config.toml
n_experts = 128
d_shared_expert = 64
router_score = "softmax"
balance_loss = 0.0123
init_std_router = 0.00705
lr_router = 0.00148
tie_embeddings = true
lr = 0.00639
batch_tokens = 65536
Below are experts of layer 4 (counted from 0) of a mixture-of-experts language model. Rows are named router (the router's row for the expert), down (a neuron's output weights, with its number) and show model dimensions 0-63. Each number is 128 + 24 x the weight over its row's rms, rounded and kept within 0 to 255. Numbers have three digits each.
After each expert's rows: "comes before" lists some tokens at least twice as common just after its tokens as in all text. This comes from a sample of Wikipedia text that the model never trained on. Tokens count by the router's weight.

# expert 80
router:116155111155157164113139116140174115061164127123128112086110111157148123152156103077132139143084145079117096085127130108183165088104161117138125167078108113112132128154122132117137141145126138
down0:069155117108151122173151131128108161138089070133124130144128162105120165101131149092142130108154133072118115113154158089092144185131092134108121140195127118147109111158123128130095105162152136
down1:137096124112137120117122164116142155136092110089119122131182137126121146065118132110165100130146138115120132123138138171108104127118131152130123122177193142091134151158157078140109142109174144
down2:129125133143136137117124083086112091128087111108175158123122126134116136170133133120151098129082116149119113149137125150125127121129125129142141162109185134120119089089135121140114132140146137
down3:113103110118140147151096133113135131156148124113044140143128146140119100137124103131095138142116095185137148118137129140108154100103141120152106115099078108132107169165163128082133105119115113
down4:174107162150135128164115127153141155101116160135098127109163083122116119097143117079112096079129148108092138122114095137170149140142116127163108128114084152106174153152108135129160086119130117
down5:105114144152153107140148132145132122118115105133179158115168110138135148104092110135145134115158120077128147122098099126121156122219122122150089128088079127106143104138115164125134085143121089
down6:167115136147135174126083107133134106136149149115084130127117139142108126167155134155123125147104126097150116168110157123118129151116154137109119132071112121119153138123125134128183125170110094
down7:141134179157144125176111134076122153117143141101116106154147145119148156127129136129129153125147104125126127143116135118103089121106096114064120151158131096109124108121139126099116130058126110
down8:135110130106105123137144113168118145139103069154135080090169118155097119093120130124139111115172137141103156131142139092128119169122076118124148142155148136113136165089147096134131126141130121
down9:140113119125112151141137169150124167113115137127066103172146103096104134081138130123147129104094097108144119148118123144088143130104092108123115101155118128056129128120124123135130093105117134
down10:098135143107120096124092166136145132149129103148138170126136085115144130120125122128114133123111141124125155114129077145126126140173145115139124112120129117137101103118119107112156125142126153
down11:103120136169113124137138130131150152107133119118160100129160061134145139110129145137122121119119114080121138125133121137145159163134159167151125130144070133142137124145127112146141090135136096
down12:123112119131132197139128119117144074120119132111083139108151171134110143159114098149037133115142139144165164126104119127111114174138154138134142129165163154157116098112151163140136131118109109
down13:148109098157146157158146079111137132118147132140143147091137086151118101108134151114155147149132096119116138121098128108140113132082116148117139133108139103161152114126177157118151129138131159
down14:137131165125153121118134081117120129121153127107051162128154163113116142145111086147136127127099125155138104134115142119151111127122120100105134111129152124125134132085145103156158101142088134
down15:138151120113141156137115108117123090144133102162173160136097176086134094153149142162163138132095162164155123144154134113170165113142099118142113101079136144165130138110133154149109118146132111
down16:157108181120133131133115121156181156145140127182130129150137089104150085092120152110111124132130117148145123154128098166117134160052096145141101154119105109138111146125132113159138138148162145
down17:138156122078125134134106144117092118204123107154164134134126150085116124105127133126125128143118119105130194137088103122112142084104135134088091109138115148135136147105111114115107152098178128
down18:117109149124142119122127151158128106126146130057154137111167138119085161120078143100095112105164121106141117116103103106117137103126124065159115100120151140168125089111140125147136121112125185
down19:153148129125113106085117108120166111098106116105133152098091181120138128142137131179114169170090135137118117145150163123101105118077178123127136108117140112125136114114135152136169149158167125
down20:122102158115146155161121127113120103116131130145138189083153143146104117125097125135101124101156109146085105177128135122156120181115109126143160130131163110132119080076130161135110143101130084
down21:161092102101128129131131125131102115142097135151196141131127167136141134145104123118105152136145117142107128155142139124143104139165126164147110136140113098144105096111097132116123152118110139
down22:134112151183130094146179123142121163141160179140095149134077153148146101106100159109114131119112182110129165116098083119098117086135089168113099106152147126123134105177131112142105152110147092
down23:087157132134133130122185136133137117161143119094127086102148143152174130178141113133075129109119122120088139111105096095112116121089143131127139110120125134115128155126136129124077108163126143
down24:142116163126160143177115137106147093129131140166177122138111161125120102103120148134168133160100101104134183148126134135112156150115132164106148121151170100108118111121111132123103107097122158
down25:120142182245118102129180082127129142116106145131129147137158142140141181152078148155133130124135114127125123101129142119140101116149134088157107129117141115153152110113129124116141183130106129
down26:108131123145152088127116135147091144113099132119111153155101108099135127089101136105137117155120106148104084129108142113094115161102120120124108161125098139096088133140106142121092165135137071
down27:170095142139136157118137105148081083147143113159092118172110105116117126111100108115122117110130112131167147137176141168140160162103191118127096130119116109115104165145129116120140140125090102
down28:094147142137111132110082083129108073115134129144103134119146120137110172113125111178129168173138144121134126109161153133126139103146138132108122149076147141146159085112164139151170132131097114
down29:133141113126115145115127152105110173137118145090164164123088128156133152134107135128162135122106144065142132104163144147137151102137143152117147093071088119175140150141113112133151154161135111
down30:137100116143136139155139119116109064130139115140183149161090148057130116116091114136137143096111132152151121114116126129098127127104135158143148158175143133136150073136122147172119139105136129
down31:083130105123108108089154181126134132066141163110090174156145122163149100103125114064160119164168136112139117125095090135125115115125099091157133111129129140121119138094129144147131149162132136
comes before: " the", " ", " a", " his", " their", " its"

# expert 48
router:092123107131130145110108150129128112107157134110128146139108178100123108108136138098229119157128103134140119137170143157164136119081102124093123145155147135088144106130137137136137132100165142
down0:139143148127155138101149116130079160077163133122131115140141111103111183165146106134127152106146111120154136145154174119101139063143134196136115087120125127131098145138132132111130145122114116
down1:114182128126169133067113150186143120134129151102090112118147092119093101110135109088169076111180142126128144156134120161106108117135097130096122140123145133100127103109133151115117140073141114
down2:145113078119133087118112114134131135132097127131160111133156110097131161122092109191139133127118109104113094165111146127169138115145080166144170110168106130152124074133112098106099124133100135
down3:117146122105068154118108088130097122172142118103132089145149104118132125114114096114132129095092085145115107170133141185159123139139125090092170131129101098128123173108129114084133168117095088
down4:132135117137126175123131087128159143102173155143107115129174115117124143143137105141113166112127140183141148111111112118073145125080118154096156126105089132121095099145111116115146118109113117
down5:147115108100075147148099131119126156133115138135109116168092109154135146135123135135179118123108123151134134167073127100091148106134150117123129123110133086111120113104159124115098131132111111
down6:130128137128109116114099086174144125125133151108065123132154111122111143135105128137109137101135112159129092096124123121101182141125116108197159089118110127125115162136105139115130162116095134
down7:159137137102096128138111128112133115117143095157203132135083090142128177148099104127101114118119145090167157155100175146093107124164135116168143156127122122154118132142087142093129089071144159
down8:099158184064136129111122140142123119110127135098169134115128122134122117174135122120136185155132129130095132145087158147122136088126118135104157129144155108138128109088106149092130161151136063
down9:134099159161123076121143080158142117105119125136157156118138139119175124148111114117121177132161153124110154128170143114123111085101094136163154100105093131142133124090127099162126143140103129
down10:159121135142116108133106157135128096129122094116196167095121135120155147106105122134155137153142153089129158126105164165135130156158093146160150139128113096145160128141105114144098097114154106
down11:163176144131075079110132114132136137146114139126106128173115069110133129130122126182113157106098107150149151125149120125150122115143131159132122172129102102115076146139137128127114161152133100
down12:132142095109118125099119185085127099090144102125194155107144160109159168133130103102175103146172137159151129099114155142189156120134113146144132103144121115157109119087122107156150129139120100
down13:076122123113148114122099136121123144122136145092137120123146142114100085134138151105133105121089110170130108126123136167113131163088124138095135111104097130113142118104155119087132129156111102
down14:136091034172128105143100134123130180150121146119094134107135136149140114098103088161102111103126103094111154130138107121147116135163127131162130070146122104133104160094123126142099132112119140
down15:153139121136115122124092103130138152133109142097087120138102139159102131119146143122159167109153123102147149107099140106068148120090127144174100131148118098125110123084108158167151107148125114
down16:177099145145163164100129114110131131107138131134151130094089120131154185189105129140128120149111123094132153136090122134125134115138149160199134123157087087161112162151148148145115107128161118
down17:101102172130160161097134091139151155123150125144096101129119114087089167133123096131170117172175107163144098152148147106128133127085138179139133105164121129147175160149134119131095114099111148
down18:193152142159124111103126089153108145117129097167142147122122126140076138114093120169070140126133109110166114123146144088136124084172170129160139134113094132107099142153109163124082131176149118
down19:104096122091140102111127166111151139178086164140170143077140127158159188133128094077116128104099122116121147107091145142118107145129102099143126157114122148134129129086129127133130140066144126
down20:175107179166133131101151096138129110137098126149116129126101144130130141130115135079110116095090107159117163139117130125142151147096141104122135098158164093115113172144097125155118144100087142
down21:087146113105156148109120110131128106109144076137112099168092137143076141104167091130132141154127124169125109115145136146157154142125151138128137130151112147104126086126150135149140143092126118
down22:108144118154114140090131147122118121131136141110023151153144120128119093084149141117141126114142122140125119103169125162149118161125132108114112172100144163109151134100167137134136094115139127
down23:108052129128122125152119113120139129140149102092130175110119112122154173136111104149150140132123144131112119131111100133150142118138127188148131112130115125134094132155112105101109147146097080
down24:137153142138126105131109162139138166121108144142229094151096139121146098144130146144099147154077135123139119149172136147129134154153108124098083123106097124145095184162107114114120110140178112
down25:125124128148157138073096094110116106118146118169142136133130168135123129106142126154119135161134136134156115162131113090133107150169122153068124154129107123146150097130108144089113115122126134
down26:077162113110110119125141200127167175129118142147175131122070172117118135122112108096174095082133164141138145126160138123150117130113129104105117105116139136117092111110128168109127111119163138
down27:099142116128143139085108140163148128120132115119115124134117106086143160125150140115171123114133122106116141123106108132116150131168084137107113113131120135166107159155105135100098128103171168
down28:123133140100149117136146177135112108098125109132100150122132137126105105143095106141112083147173158135127095108173126144090150146111172081167191132095101100085121126122138104146144148118118093
down29:153120160116143079161104141136123139166139143115146161096104120138142116149131173091060182151137131101089122120084147105103141144112116193172137150149147122139111113144116136112111126144133110
down30:153166140170072091103123129153086119150192156098132114117104134120141095123124146141145082123128124110158151135115114164126124108097089109119135133192138129091128134162121110127154081089141133
down31:167138130152088144155151095110130131118156095165122119098152070127072096124162141136142085098120132120195162138122133147154098141132162151087079093130150134119119125147127145140151163101129131
comes before: " The", "==", " He", " In", "The", " It"

# expert 27
router:140134095152096101164121150147124129114123141132117078126113077101140098118114127069109131120110141115112122130138109135109131144170168114146147120090133124108129133159163170127145129108116122
down0:151134142144107125141118169153124125158117130118133131141132072143174165136083187144189125144158125109119117173153109183130115108165122174116163108132135131103080116111170124122116169122157111
down1:178115148148144148091134089099118177134156084158114136110134123127117150130131184131121099148121150119137118166123166097108125095139093098135159141138137139105126140176168134117063144135078130
down2:132134106138117125124097151134163093128124125140159180082127106126126113117086129162111136120143097107129104161100102134127110141157116189112127116122124136135095123146084116146176116118154182
down3:116141107131149150139153133190084131160107070117107133109090159113129082103122127145075153119156130135100130147113115088145110133141109132089122138109090114109164198129117129126130088152108116
down4:149129118133121144101139091111087091156132093164135144150132156120128152152113101174111138178103130128138132164162144125105099134118134137141091139191130152143118097129138145142174140132115127
down5:132142160120071088133128134151161126150131144170099143179134122156164124062115118124122137137096187142133137084135141112144132116121113094139147139129135105141103141139129111108082177122158127
down6:106086099093150146086134114107123123158133162123094120096123091143108093121124148133155152132165115136074164138154116153137155123122148134117134113133176134109178118175162143122134130107153129
down7:143102126110139126117134126132124124137135104169088127152121068154129088094176117117142158156131161161149153150141127136119163147107126121107125163139114128093096174136168144130154143071158110
down8:112144149130105153117077129136139188088105177127126155129132103123117120139117120126142127089125149115117164127101137115136137099105107176148130117165102134157126078107067103158110158120142165
down9:167097125160138118153111162152122108122112152150156121120119125134121141151096123086118083116114090139129101155154179141139100152130128125164137128135126112129124142137129090104099166154099118
down10:134150165166105107155119114110142143101130120113079153119113094157165156098137136112114123085080124195122118139158148124090130174115139108110134146139133123098166151087148093158130129157086126
down11:134158116118136133147096127124140145120092151141115119178138148132141151133105104104106163149104132129157152127135100103134130144149162106117149156105116140147099104139120130076129118140116129
down12:104132132067122152140120122085192132152162142105143157093103129102086120138099131145132135102112105112119163146156117097150134121106079143161151113132111107130116104101127106121101164130149138
down13:117165124106161092121149109139114152143111096157097122145109150109155151107104128113121117143154129080156128137144091090100115103173094089107113107137133143113097132125147119075123130131121149
down14:106154139107131133099123155095141153112139172085183153151155138129116162117135116150157087123131145110124122093101127174147119129104117093094149130146141144105088083102125139105115120080143148
down15:111128110100092147106142123168094153126101124130137104126118124090128179153141128144128143116116171088105086126110160164113099156122130130075146133145099110097135116097108109119120136119133160
down16:130139133121100145097155146081108124124164149102136124143114156137150111123115113160147117094092146081125145146109116135083110100076141130129160095174169128140128079124110162137114124152109126
down17:111122160104148142126137093133142104114131112137134188117135132101092148144121125133163115156109103158107177124110103122132092129120150149109130153120136170167147074071088137152137145143167147
down18:137115123148097136162114118112120123116136101144168150108155160137116109126129139120102154123082107161136132114150160163106114132114092092146164122155200090120137096127130136135138142096107147
down19:151100125132159108156114183134131148114121122136130152136093142105121129098106108128174171128118151092158114124172155108133176086149083113106128096143117108190109149115100136161106102135128154
down20:122142147152115194125146148133130111146137141109106172129171111121172106168145138136094197118132111143164142120147130095084152142090144163113143134088128164124134121111123145127134164125086120
down21:140124151081106144158121162123149131141093078121135124131145167113088077135090124127127140067132098092103170192112134100130172095116142120112144111138151105118143145132110135104104136109133108
down22:117123110142161130145147113112125097197113057139150136162135137130115133109112151120133145127131106168138147105092145130127107119123119158140146136182151138100073099154133141125085128135089087
down23:139151136159167124156178137139144161144130135129054110163143133134171106113132111144120126104129086161131141158128088119132099156167131088115098163157086151124138158139144123084135126137118130
down24:145143128154154122155119110114142119129122116150145086083141132131186169191083143127088082123143158098108108099125094122071148097145082128174152136092144138166159152142091135122134145134112144
down25:129153143145108081130123176111122121158117124147178140108096145154150131131126152084150146149163151127150143159141123083118157089136154177115076121173136109095132128150109141102152157128149127
down26:108142122110085133082131142126098178133096136140116075150147122157127155136168118163077137127124143115116081109107118156121146090086145160127137113150132129125128111138130136102103151098149123
down27:101105130119147116165138175103140111114125147122109147089142143177117154119101147064082172120145114118078142099133141159121142104127131148171117133099134119142106153134089179167116137099146137
down28:100141137127178124174149165091093112113155154128146112117132124110139112158161138100070096080124136122106112114113125112131109139152131116123102143129106117096139158127155134128142157132106110
down29:167141176118112143145115097108125108156127123143160134149121143143125156138129136193126130121113115148116197106156122156158127115128159161141128171135113147142095127166150160178114097113129100
down30:155190123150124117109089124098120157119175180091084149140115158145151113172168140144120126170148091142133096132144166130120125106146156133117101127121094076118162112123129148102122151152125129
down31:109130118158111125115104148106116086129093138098210154141146141089115167152094132120129127109141129182119115122136141136128114110132120097150112156150114098146113095114134095145121121154138123
comes before: " the", " a", " his", " this", " its", " their"

# expert 99
router:132091145146120150149120128140086174113115122058124190091110132133147132102105144125114128124173118122111094125139105150128148141077084094072129084175088157094115158125119106122131156139158104
down0:107137082118107136134106102115128137151145090143093081126104153135099164162134152108122107127115098073142111124123126077129171150123119135133120156099137152113149123158136145126144156159073171
down1:109160121155121109126120118094116136139143117155134135108139128162143129106135111112123130120134098144135134108052095155128127095167135117110092139135180097100150139145107122109141122140131159
down2:151139098078151107100133175123111138109117159144098123116124133146114128146137099148137080156132120168173130117133108125125139121174104139102101130124111118179132080186097104139118155111139123
down3:138141094126103103103107204131124138105151146137098112101142093110100138105117103117135121131106145137185092107145117123110106121167127145128147138128148157137132106118132128126110121115156123
down4:114116164137180089154134128116123148147125128123157134145116101138087113125135118138145126192108127130152149115170139112108111100096141105111121149146133140103174203110126140116155129146126072
down5:137139126122121097127132140134109095115136117120149104101141113122126122139139145153139092128118150106108127121141168132131113135166102143113121197154137099141132093108108122123129134128137149
down6:132167064145123152110115133086118125116127103106119101169149157135123116120188194171153101112089125120157130093131139130095143094124144129174128112116079148135115076089126132150116109119159186
down7:124126104109116127145115103139165105111160169119124156135184120119155128123157121143140123098108117141137151129128119104114134100100098122090093142121148140131164093117138122136113136102077112
down8:142121147131117144163090120201122124114140133126097106102162105118150121112093133145082108125131115156058071107089121102092122148123122152116144162137066142148116159140120129123163159139135100
down9:127107117159094150161145134154100168145136142162160123121141085165091115155142109174104152117145111107177092112144157127076118126121153134109107142125154127146117153129090137102125094122148150
down10:108132152105097109099163121111118147106087132119171145136132140078075168142106091145166158109112113113129124153157137092133130137119136120153113096097140126141113113103129150121095150162129115
down11:128157181100090076079109125119126118113117120116114136133142101155098143127113091155124135124134128124173133142106143151131126103135088063171128135128139137131151129142114163089156130144108171
down12:172105169088139125158084137110110145082116131114163163118126147132118152143101101166124178152121132142149098150138128140115139128110098181118137109132129152141139150137125111169117147126108077
down13:146132179167118145162174139118122115095150122133118099137101115136134187114104115100130124087147124125152096110085117132152128132144148152139153124128100165157150087151072105118085133107080137
down14:126111098113066127115118106113114154100103171109122125171125108115081153111109137173190136118103102109153150165114102167142110072120139146132095165123153143082109126134143061137132135156125135
down15:124103126143096162139126139116139130108089138125125141108142088085096116108099120131082116104159114095119150116120128072178111157119130130116113087126118119164154143142140136122104121133117095
down16:112121082136134168132137144143146139124161144138143116139100128093143114089122110114115122124152129096152131189124096094114152113121137148129087107108144152098120167097115135160127109129093124
down17:180129111110133114064126137177123083119110156157128088120135113132126172123178140089191110122143137116125167126133137132136104122168139111125118151147139079150161075103107126121102110108182128
down18:118135104140169140079113101112161153135103106141147135181088120107164079102118084100125121151110155173150123158165092160131156132107100173125152134173140139150099099121136164093128108155098117
down19:125162143108108089155117143149115123129134132144121051146108104136123159112145162165151110104090128115154114115137076113100104134147161091103151083139148145119109063113153122126094135117097140
down20:102111123107118181097149143141127102128133170145157113090135143111155167136141082174162093127135128160135157104128101168115101152120111104139139108166105148172073117131114117148125148132166085
down21:147110129096137176118156106119205120115132132118134129116153126139133144160149174140086086130181154110139117138142142120126113134095177169116104162090142122080131088123131109123103078148113122
down22:102132183160098116148121157116153177173116138100128144143141137116097108124140124164162129116112140088115123113143070124155134139129111106170147118130082124119099140141161149123138128109120138
down23:120127143110120142117109150130127110152111110151107099151160143138088149104132135147137162115158155122138130145122142127130154132104133165093118179157169099160163118141124139095121123109121169
down24:111104111141109107141105148154144175139139146168116137155097142156128124133117144103129101111136110177092128084100177110142165110119061128128115154108133129144078125158111142089167115142175101
down25:131158123163101124152144131128109135109135074134170149099109131164119145137149110112096135120145127137143123121110151131130104115116174165098107106117099116143116124120122158115135097146131162
down26:094104172145110117130135109127128140142109114140097121146118089152133126116088091121165078125121154125095128115127109156116107170092119120096132127119174142113137185118120106155138097157143147
down27:132152133118077155152096153097154079118092078138118086156119141111123149175110116135204088115139149115131134156141128128146161108140095146147162144120118103107166111097163133113155155119106123
down28:161118105134122130159125116111103128126113167134082192097163132146125112129138096126155127147121158095142119160088158122095133127184121159143109153110146146148109132143115125164150138148105160
down29:130119153126111121116112104147129138084111137079042143095148147106152128127141157113140113166062122097144132090112157101118133121115149121098104081143187107121110123144112160134145169132098132
down30:088103144131128182142155123127091141124142118133113150109125138149139134069135144095156152126131139120153132116079147175127137110089092135133115099112154121154106175115163117167146148122135164
down31:118126134076087110136103116136145105125146149115127102174151086096132130178097128128089157093091131132143123151106129132103145108125098137134112122163137108105141069150135141176139123075109150
comes before: " The", "=", "==", " He", " In", " It"

# expert 78
router:105111105120150097107095083116134127115106095142123170131133096152143109111145150179120099146135136104086145087174094119120153058113111143146126157107089144155097128099130114161166109097120121
down0:103147123125157091071144137133196109111151107127144138120122108149113113091160085136113118145119123158112149152087171126135099100096168124119126160120155101090083111105171134147142099132126152
down1:098092142155171089100131127131118175148135170097124145124117113147090124119135094119104121108103152146086123124107107102149136171084152091147137113171113132106102123102149150071179147130103154
down2:136151134129155110154173121120120146129107156105147122125137131162147175144133155105151129147134124211130116113142121136102105128105134092104097093107129105145085176105137104122134104166149090
down3:108157180137118126142127141129100191103128124101199133113135131141150129113138130108141177151094152107123088142092141128118114121180177133092141125126106137072117120175111144098094130105167122
down4:113126108141149124155085144121108134155125093123153119079123104141150074117116128085165141115112128105088117096121127165136129108102165118131122116107138138114084123133202127149175115092134105
down5:129165145113137124118142131131104175096138117149123120169116115172102091113127121183116067095118125082133151158123135136109098120078123121141110110121125116136150112127181124140148128107160136
down6:168131102187149156153178089132119115124128132126130137104087102107113112109100131150139135119119127127114179123126150128172142131133148138123103130100103178153119143092087128130123118143123076
down7:094131096154145135150130134079110146145123131105142139107127108103142119124114148153141126143158159152136155107130105095124106107118113160120125116101164122124143128150124118111165119048132139
down8:107106100111101153138158105120123160114106122116137164159120139111132208120145127137131136196135156098119130121112089118117135134154142146117084146111152113125131141167110121127180109110129110
down9:095146094125115104096115143157118145129173149127146151122136143095144092112153184146184086093138132093103155114168099116137146108092090118159139161147152162127110118125132145146115178138126114
down10:165139133121128144130133137133115116153169071150128146106138153131139133107093114099125169119086176113094132103133130148152128164116120148152088099119130130141093144093108133133131151088108094
down11:137100119099122131127132129146130108129137099125086113147154119088140100150151131165139097108134119098104171158129110157103097107159063113149134083119142083160113141138111155147105123116126106
down12:127114143097103150181156155096118163119139149164143100133157169116121145118106124155155123112159129126118159130107070127120104121115136086107110153126119126125131110138132162155129119145079155
down13:111143154102128101130151157147135154131131134144141123067167172111100178119108107095170153129154122113106127140158104107119114139121163128151120083108084124137137109142164115166082145141129133
down14:114150143150108132104129139129100146134115112145135123123082198102102123138112129100146098142166155083175137119105136139147126094126098114125123147140128152114098127106121172122131111152153150
down15:133091082120182140141115158148129119122114108113165130115176146153120158085128125123133115092115108117126112112137171101143115144139144137148175113158127148113112099148108133168100164134142140
down16:131112143121082122110128145136153175127121137126149084087130096130121133093128109175138094149146129121138111153063136197124111139090130123110088094154165153103119135111117131089106156153120156
down17:102166128161101088129096175113099162145133122154126148093111141085113168133159150138147097096147112149138095126134149093115092096163102160133153105124130095119134080115120122103127115124152107
down18:110158186142133148170124056113138109138125136146105137147126116115139138124090119156126163172108148133122139115084135156165124135160118119168119151170125094131123116145147119104162156116119111
down19:129097146146129131107160142129169147114125114095105129185110150100147136120145204153144147177123167120102100166134137162139173103115177099118083117164181112113097123122170117096115136131127117
down20:100169137115136106144106165090157082090128120153109156177161124132089137114093132134171120119130107120135107106111096112153146149133110147103190124122125120166130103116144139107137122125143159
down21:128105165125139116150150094129120106106144151135116115156138166133145108162094167107157139135142148166156140141111126132072125116151106126091143113101164141104128107109115112164103139120113131
down22:126122166158168097130121110119146115116147140152112149138143115171138114125149122114150131109105186142126095146133121106163094125169099126126109112103142112089168146176128139133126118149098161
down23:141117134113171186145117141076132111083107130088144134149165135147149133157120147164120129132112115126179097141124147142086180147121139122092183110108140134139124094115130138123158099134090123
down24:169157095135132102118115156134106104150144121118130147119072103136133156109131149085121155078162100116135143145116126108121112130136121157107098115151162107157151067154060097143140125144106147
down25:152114136120135096115130126148121091142136142141186129119124111117146175126132132120124124079116125094149139111090096143119135114134114097123157142116157131175084096094179100094172129140089146
down26:096153146120143135116121133168122132113157138119127138124091146107102126127168112095129107141151141130119077166128125144127141162140144132152169182144127143153121111084143137138168110127125120
down27:109141143114107113083182140152108132166175116062139115137151100112129130120153181099105107135084160122144141107117120172148116113147138096155093172152142133130081157120130114112110168143117134
down28:125159178108124116099106101123126115124096149157127094146129133119145151111137084085101145151130143093118093161157116068113150109139128117159123158103090142064113125123083112130103089100147163
down29:137121099115107120139123135108112079140188121155102095163134162134142144109141108123166142121121117143154121133077166142085157125150126126173120119159162107117145156095134117092127153126112168
down30:119156120125147128115149107126148135170099153134144106121117126110130115142113130184096130140158116114143145141168113141165073128163145084140147142154142121092132161144071102138120209119160145
down31:123169105161135140093126118153141101136137144147107127178118138148117103139127106126130134139095124116156153166152183145075151105115117128131083140169147140133159108150100132129170131130123099
comes before: "-", "|", "=", " •", " Born", " Total"

# expert 111
router:100139138089159117117112115124102127135103112101151122148107136109121125104109134174137125186071122124172130132115160094117109145109117115100138095160093133147129088102154091161143107141188158
down0:089094104091130142136161112129147176144118104098141098142159126126146132078135153127113072119121096140114079135150162153133125142140094146113116125135089140121126202116189130120123130145123124
down1:127135111098119153170135149101130083175107122128124102137138131081121116117112128101080114128121174137102156165176130133146139122158187096124148131167098124071100173136113115105126122129134150
down2:119120115085106094140106151134124139120154135128140141114133116129102122104153119130143126113100138122133168124124146136127136137122116111092110149173077149107132143124098136155150151170072140
down3:101134129190140156137124166142125114083106079147147129149126147126122136115106144109088129079143138134151137156113138158145124179119163128136139138128116090112125092143155134107129083119128156
down4:150094123130102107115144146164155114139127150107161142129144101166155114141138148143159157116115132130164138116148147146172148123127129151114134096107162084107153172105111143131136109120128133
down5:122083126089133098132060123104108125124081120082115138128136168125073158124109140154120153129137173114166146171152171139125101189138152156159140075124081131130150135098159132121143154137126111
down6:156158153131174102152145120114100157151084171142098108113129092127139088109150124157075176095109146134134108131114124182147122116122114126114164110149130129109165099120125137119142125129102173
down7:116138137087143118115149121132146143162167107124099106136149088112131132150121140137146158150138110093161113154133111118105114127111121127105144124122078172150156119118149121121137139104151111
down8:107126109143131157084161200119168137115135158092133130170124138159145131102122150165105155103138085155123157127153097154160128133155136140080120154095103143115099131148129143146130131123163097
down9:161126134127100167156117108107110131130104121155088179157128161126175110132135110154161137137133108069135092107161117136115092160143130132135140118082145149084147078102151110131148127150117128
down10:146112129167125139139108124109101110149137149120175145107114127135113114133119135109106128087119134154141129093139151123107139128182136114159074091139147149115112159181125137145142125111098115
down11:092179153083145107127128145135149141070127143135171146174126143111171114140104137087104137138159149131094139115128101098122145155138146116141100139105150128114093115133119117163141139115136074
down12:126130104143144136189118092122165138112183118154160110141173117176120125116110129158158125132122162114118138127154112088141135136119127130120180172141106124101142125172112132149094108084156125
down13:134114105174131098142128140110132083093124135141079151155112152131159098152142129162131128151096124121079116153102151107137097160103157114173122161117082163144147102102135159130146124095111119
down14:082148139083157165109133157136124091149125098140162095173136101120136116154115173144097100136091101128159138133080152117109113130131119124135146142173124103104163108116106112159130140160097152
down15:109122126123140164107158133150105146135071157139143148143151088126130126101146183161088075159149119080128111128106131168116106135118142102161111129092130102136145136119124092142127146131146123
down16:126136103147153126156176100112143114148118123132106135136134149121130095142153128179093143171113099142086091143143175065102112129100124172128146120122109141115168136094110124080107136160116119
down17:118112106161154127114135082107124167117174157093164151148128127152116122153158120110103179106134133136146131126138108130183118095124151165082137144091127142137118150094122158097157110161148133
down18:154142125104122136176169141129144119146173071116146151132144121124154102106135151180108152088140118104112106144111125141149137102106124098088124120145126127074148106147165139152090110118155162
down19:074113161143171203091068125145150155124062126132094132144133104135162156111135151125139094115116098092126117123121128115164146154092133138126152110084123124122099113159119090085124118129126114
down20:132113157141108142105104141130064144139144126143166124134107128164102153109103114122085145098101143126157154146118131155161131129140153112119097077184147187147138125128100099115120149102176120
down21:138150163106145102078142113135136123140119133100127131192146132100193114117188137113125138142128157179127113146135062095114109155148111097156130125131147127140086081129156152126169148120126102
down22:127105135121105124110132140092185089098102102134147114120145135170068183076139117118126124092152144095133099113135113110140106146079126131132159145114103137120132110175119150133095108124116142
down23:118126196087155125131117157133162129112103127134146112126168142079138107145119166093148150151150169138139129160101177166129136131103157123162165158096138136122096103111151132110148127127137112
down24:127119145141142088184116118120131142098175101108111125112122125137097115134142152144137124113112155101108141154105135140161122084129120114136079145129129098128145127092106141150156153130144140
down25:120117072153104153106108097142142169104137128131107133100152121120107163125155146164151121147096170116142135118116149104157077148149151134149120119107133103144144140152152149116127142142144136
down26:083137128123155142110131133172106112106146130103091148156103151094110105116115136136112142175121122124142178146143153106159116165100117106112123094123110125115101115099124072110164163113204152
down27:145171150104099122136158168134135104112177149102119130136107123142134115146128171119140114140106087128124174108153132130128168100104155139105129141127151121091115104101110106127139109122100088
down28:118140101140145136169157105124119149119077120122217120149102139152167117139130148160114115113141121139148136118145150102096088117103077135134110142135118128135121118185135122117159135165128135
down29:144152144079103115121157108139140154109119143112108138134163119059138141102174129116127132136117142144168100109106084094132140099136137148088158143108087144128077111097141161125138124161167155
down30:149125129151116113142096112111113133111155106123095114147150130107131108137123091103118112106136131129140120139105149161131125101088079106145146131129092133140155129131086143151118125111129136
down31:142148124121151146146123115123107116165089154125141133168062131135119122132119144124110132129173081122174096120141126120118149140173121142137106115106140124111092124150094100141115119115125086
comes before: " |", "–", ",", ")\n", ")", "\n"